{
  "num_hidden_layers": 9,
  "hidden_size": 320,
  "n_experts": 24,
  "experts_per_token": 1,
  "d_expert": 672,
  "d_shared_expert": 0,
  "hidden_act": "swiglu",
  "moe_layers": [0, 2, 4, 6, 8],
  "router_score": "sigmoid",
  "normalize_top_k": false,
  "routed_scale": 1.0,
  "balance_loss": 0.0146,
  "balance_bias": false,
  "router_logit_norm": 1.0,
  "scale_expert_input": true,
  "init_std_router": 0.00657,
  "lr_router": 0.00162,
  "vocab_size": 16384,
  "norm": "rmsnorm",
  "norm_eps": 1e-05,
  "tie_word_embeddings": false,
  "optimizer": "muon_variant",
  "learning_rate": 0.0109,
  "beta1": 0.93,
  "max_grad_norm": 0.5,
  "batch_tokens": 131072,
  "max_seq_len": 512,
  "train_tokens": 537800000,
  "max_steps": 4104,
  "dataset": "wikipedia_en"
}
Below are experts of layer 2 (counted from 0) of a mixture-of-experts language model. Rows are named router (the router's row for the expert) and show model dimensions 0-159. Each number is 128 + 32 x the weight over its row's rms, rounded and kept within 0 to 255. Numbers have three digits each.
After each expert's rows: a language model's description of what the expert responds to. This comes from a sample of Wikipedia text that the model never trained on.

# expert 15
router:123127126167118151148173164134129138094133151133183113100116132073130105124137147124127097126117119215149082180152109110121140170156115174142148136094123124120069082108170142132132121063076145118104120146140137107135100180121093167057136178094153124169203106187123152106166104110106102165111144125128125136185063123148116164159136111216116066118159164135101181138074117142202192146174053115124164145167095110191135092142091150150123147113124168162126081095132116147166133087105125
Description: Census and P-words

# expert 21
router:172114075134149146171173112099152139157179123111157161171160142103157124099197123217121121068173132117121153169113135085131134137150067152163110178121146157179133129154175133112154132157112115117114160040133137124147110095059099090119162172106095093174195088145139122099133136153123100056137167170120152189136139124127127138121081145094125120097174150156134142116091144166141148128122107072126099116097122143110136180195117121139158097146134130083130143104154130134152107129098109
Description: Chemistry, biology, math markup

# expert 16
router:066126140159100181142124184112090128171127121099173135184163114176147139136110113110153070138103134124092134105076154145146096097115108143203080122150124104083129156133147147154087152137145136164084108164139148151148097150149103107092102088153117144114114091123127129134124090168129102181081097137106167090111157110139169128065114089153065101198095150140160091055124111115120135105146122131127146143130136211115129103087150100180147083178148125153154171107136163113136104138109155
Description: Leading digits of numbers

# expert 5
router:157087090121105117154113130123143134096133200101069114093076144123158106183113083138132104133118129111096164093158107111092085124081164164118086120110115102184170149160088153112095152149082114112165178093138123133092146053134181121126072111136154131154088125123175145131109169088138125167125088140152144130138095146093151151129130061127119031110162104175139068113131139113109083123138133211127135096135183154116171078114191080121152118133162197191105102193145141155068126144083113
Description: Word-piece suffixes after A

# expert 13
router:077071131127093152190089113141142113141096092147156142131079131130189171180094087127130106126115145140069070113138126107129118100192122135135111158179124088131137137092162149117142144115159158125099147089169185118126071095080133214072028082105111122163123137163104135156115146213091140140149100098149191159150138079174118166133135074151113106138108058131117103128117128167159094148131142116091109122102085129137059143102205100123121120130098160130149146136180141166166179159131123
Description: Pieces after C

# expert 22
router:141126125186139076167135162136129096152105172122145146121161208125184102104116105115110082118102120142118130149124103120153174131126119152143134115096110216154167146116168111076143124159072144130089111201080123103185087164162115124191093106153147181144168071122138140138113155125084168053112097107120136128186145135189061082155122076089221169076144121079141128099175126186091104166120105146131094127083175143095110152162168101126123128126119192112153111107142070139081141123145158
Description: Pipes before numeric cells

# expert 23
router:094119085093129139134188107103083140134159202085148131095125148149129120134138145114108102100179124116146124134144113140144122111129115112153066118119119173119182137158110120175136199144136157139145198119099145111097160142184168128058166092170145113125146164164130151129058103122126120099101097116099114115115144123114091131189128149106118083168180138150126100099101133085068119113143179131144103101120191093148171139112153107154134171093122117192157064147114176144110122183118156
Description: Suffixes and equals signs

# expert 14
router:125091105139118139161121103092164113113110094181136130146146090104130146159141087140079141091135155135180123083133060136149035139179092160147106185133086125155126151141125160126096109159154165099119161149083120140198129198117150117149083121090125163155126112155183137133133187143133127130063093137147119177161110153108110151105109134070130148108180162138125126109124128122140115137146079126082154125171124163164143151124147178108147113157149195113214118139088182152113108142106136
Description: Months and table row starts

# expert 11
router:165151132131145174122157131143084104116079071119150154092110162136097096152124198141130150143161090133177124108143161112067117112149093106086130128163078163100135116062171142187174077120098068127135085125209139117179126104123115164143149176109129092193154180178137098139171131136191117110084181070183116114126107118122114085084126141155096161066130116092174114164082114089135151096178158132068163138149128151087125118168137140187111137107193117100099134139108113156150159111116162
Description: Infobox and table fields

# expert 1
router:131135129041116102134130132125172149170107123129096115134094132144081111088176136161140185204123110084125117124145130152130155143124122041080166098164122102124133049145118121147131103112166083102141081148152110154117163094140177146168156127140156124099155148092085131111137140072159123128119096085136106086088096121182131093140150115116117214130127111142148180191134095141091129107117162122117115114187105098114108154123069149104111147092120086133099138141137166064143162063125138
Description: Definite article phrases

# expert 7
router:144146166154079107151121106161126098145144124149117085115149138100156127127082155141142166121121103159182099189108093103189174131139153145130104117141162116199112121060143092165162071171173115098126130108072107147069118123118059118064167147092159117111091169178150145181125189057132133139178131153132128195121163109092120109123081147155139089116169189155117075143112137068199162124088165129104173115108176140148094097096143127131123134184147153132102102137137106123129111137156080
Description: Number digit groups

# expert 17
router:139109113196152235092121087215143135084157169146164091138164114154163124112149090133187089098149149166126184111160116089111075096173130159165114125095158106113113139145120183095184114127112152146127178110137144161129118143157118138110168121147119127116085083124161109165139098208147143116110128188128193178097082150122174144108141091163062102136165141177115108090090137116168123160124129076159141131141131094128183091134181136168143119169145179126164160082165131116066100187139173
Description: Single line breaks

# expert 0
router:116132108177135118122181095138106130186095124096091116075095143156043106117107126119099118112089169174124138111155182072107131135063099132040123194078124104144104148165062111118113128168098215130119183120129097108147065116103149068141065188121126140159106122129101145143129099131131112117131100133136132129186139130132095114163164137142146114127109125090104114136121119108127097133101103101169152201124071107113177130120165067096111126202117126166150112151096123154094165169106196
Description: Military and prefixed verbs